Below are experts of layer 5 (counted from 0) of a mixture-of-experts language model. Rows are named router (the router's row for the expert) and show model dimensions 0-127. Each number is 128 + 32 x the weight over its row's rms, rounded and kept within 0 to 255. Numbers have three digits each.
After each expert's rows: "comes before" lists some tokens at least twice as common just after its tokens as in all text; "mostly gets" lists some tokens that are sent to it at least half of the time. This comes from a sample of Wikipedia text that the model never trained on. Tokens count by the router's weight.

# expert 92
router:090112151105157119145095133180111117093133134146086135145126153117129131090133080089122115185113143071040106131156200143075169117139142144095172141162153151108110176072140120127132158073110110133109123101208159193131152112078131084131153149126052077137188107177124096180072135130144178130164123136190124090072080130112122140178106159149137150159092138174127097128150158160118151131128
comes before: "\n", "0", "2", "1", "\n\n", "3"
mostly gets: "- Country:", " | Apps | Goals", "- Years: Team /", " Apps / (Gls)", " / (", "Senior career*"

# expert 91
router:112068096140153181130147108128151121054136128142156128123142145135180108088133155099087112130133132106091066153155175112144200119132159112089214124123136131084118112162158116104146158095114114144096130134215110170138134131045085151149151127135170095159154083113114092112129093124156189144077104123175098072128108139074086116177099177145113146113110128197099128099136144137182156072093
comes before: "\n", "=", ":", "-", "- Coordinates: ", "- • Total: "
mostly gets: "- Born:", "Personal information", "°E", " place | ", "- Country:", "- Born: "

# expert 70
router:133161044080135115126105137133172138119170099121164169110090167052105118099120039143111121113127142085106119157127197145113110121161154104082204152087104081130099207184135134111105163119105070184109094167109114132121105143083108137101128096079127073171097115108143088085115109119128151167113099110136109089065099099091150177131159113117101108104103123136115059100083139112124130125116
comes before: "–", " | ", ".", " |", ", the", "_{"
mostly gets: " gu", " COVID-", "970", "990", " Tamil", " election"

# expert 3
router:044125095122150150117128087118153115132097131153133086128122146127092108058105134106093133180102099084116144104128179156150140133115133130117167089068165099099096068149183104148139137092111082159130115111184156144124113097091182125106109077069158112148092177169160153093126138120145099188093118092191171075142079107155105166189155156117166117140105082194110125122046120145151138134106
comes before: " | ", ".", "–", " |", "; ", ", "
mostly gets: " Many", " eight", " The two", " a few", " many", " several"

# expert 119
router:106128126098142152107104126177127119134141110155072116096114135073129112142101098104110113154141106122101138079160193099103158120146138114090179148115172119108093127103168088103143112067095095194134100159175124197132118087101142125113196201110152077142160061086165113075095109127190130123126119082160153126116099054109133134189164162149075117117127079135185147089118065141138170140140
comes before: "\n", ":", " |", "=", ": C", ": P"
mostly gets: " | — | —", " am", "Species of", " rock", "Scientific classification", "- Kingdom: Animalia"

# expert 66
router:139142152159141134190161139138149076148162117139172138133073126116114142095161069144104078158085140063085116143155140147066160148149177136146173154103163087102070141128115078124130099078113139116137113105183200144140113121064124129169153129154112098161160136120142089119156074095155071159101140056147127090126155171153103208187148148132160134167138075150102065143108144154127109094111
comes before: "\n\n", " The", " He", " In ", "The", " In"
mostly gets: "\".", "ation.", "ing.", "es.", "ers.", "ed."

# expert 11
router:147121076144149111160131106160122103135108150136156143060052150110115146091111039161138098112100092133090162131117160107102119201121186097108148166085154191180094133165134111112160081130106150107174061142139158153156131143081132124175133103117134065124160084132148125096072094115110093142136096164152092082111145132138123173179183185063135129142094145090103072123151147147151145153166
comes before: ")", ".", "–", ",", " | ", " |"
mostly gets: " million", "018", "002", "999", "010", "998"

# expert 73
router:120108114168173093148125120119169125134115111093149120114126172104107142116129176162129133134084118135150122153214179144094188113151115129069208152126144086140124157209207122090108112150094147159104077103136156107133114153123187097098145145137147094163150150172124113079138122056171136111104128133177122100146119107162034189110151138099137111115183134163102106064123124152186133161110
comes before: " | ", "2", ".", "1", "°N ", " ("
mostly gets: " under", " under the", "| ", "| Win | ", " ·", " | Succeeded by"

# expert 106
router:095159148097108142146121104126154110127099134131105138125155133165111146088127137185096106178135100083060069140159165189120119158106143090077164145117084105168086119066109064131099071101126134146111149117169152109109129097082211111102167154095170092171164154169168102121170098162116169159091095092157109053150130088109139182166129122111178134147101134153074102101094154127167140126080
comes before: " | ", "0", "–", "; ", "1", "2"
mostly gets: ": →", " / (", " (loan) / ", "HL | ", " Apps / (Gls)", "Senior career*"

# expert 113
router:123102117103151084143152136144186090094096140155155115097057131113118090149156100133128095175140096105065093101168185186135136167145111119098145134125146135081130150117106117121069100109100126145156141120141161198148099112094133129194158156137092077148162085149081193131110109090107089102118085097156172074080126157071143220184110115140106172160110138171125129114104091169167157121099
comes before: " | ", ".", " |", " / (", ",", ")"
mostly gets: "- Website:", "://", "- Position", "- Website: www.", "- Position:", "- List of"

# expert 124
router:133105116117136124155088079152124087134117108177148130121150129164155151105130134126127135141094093107083052110129139157109231110149120116128173106138156099157058160126161066137090167074147089200126116095160150173116088118105223079116141163128168080155135156151147157140097116100148152150085117112147111042125121134127118158110145119180141076178198101154108130116115136157191123123116
comes before: "0", "1", "2", "3", "4", "6"
mostly gets: " | ", "| ", ") | ", "a | ", "\" | ", " / ("

# expert 101
router:118158164136095210132159122080165112065102111106181149101128155091128153124154112114100087187104143075109127171119150132112160120129153095105182110122193122139113089116149061107122120140089116126149136158154088179130078154110148147150156185109126067149132135147142156088097131154107183091139096111203087097149155193152078144135185168189141087120118068148130110087075132149120149156095
comes before: "The", "==", "=", "===", "In ", "==See also=="
mostly gets: "\n\n", "frac{", " Since", "== B", "- Succeeded by:", " since"

# expert 103
router:122108124079154111137143135116117095106125128128120115109162165042176152094166109138063111126137079120131097095141145112135132162149118119130221110108154090150082118070136128080124100157116135133145127088142133185126176146084109129159199115076114112125135124197131122118097100100138103160090095072169113084049076129138073161209150190153140104146183107163141126117104162125183148131099
comes before: "-", "| ", "- ", "|", "- P", "- M"
mostly gets: "- Species", "\n", "- Pro", "- Binomial name", "- Binomial name:", "- Genus"

# expert 110
router:129190114181162150146102096128141130135133143094143114090090165135116167126137117116123098099089136105112127132129175128094159129122180061129191115117127120129113097105119141070137112093123126131211100120146170109111132172053148168129107085128126116142140097109132107148096108124077131152120088126159151107140084122145129173171213193082077078160096083128086091093115228073192157120124
comes before: ")", "–", ".", ", the", ",", "),"
mostly gets: "th century", "995", "985", "997", "987", "969"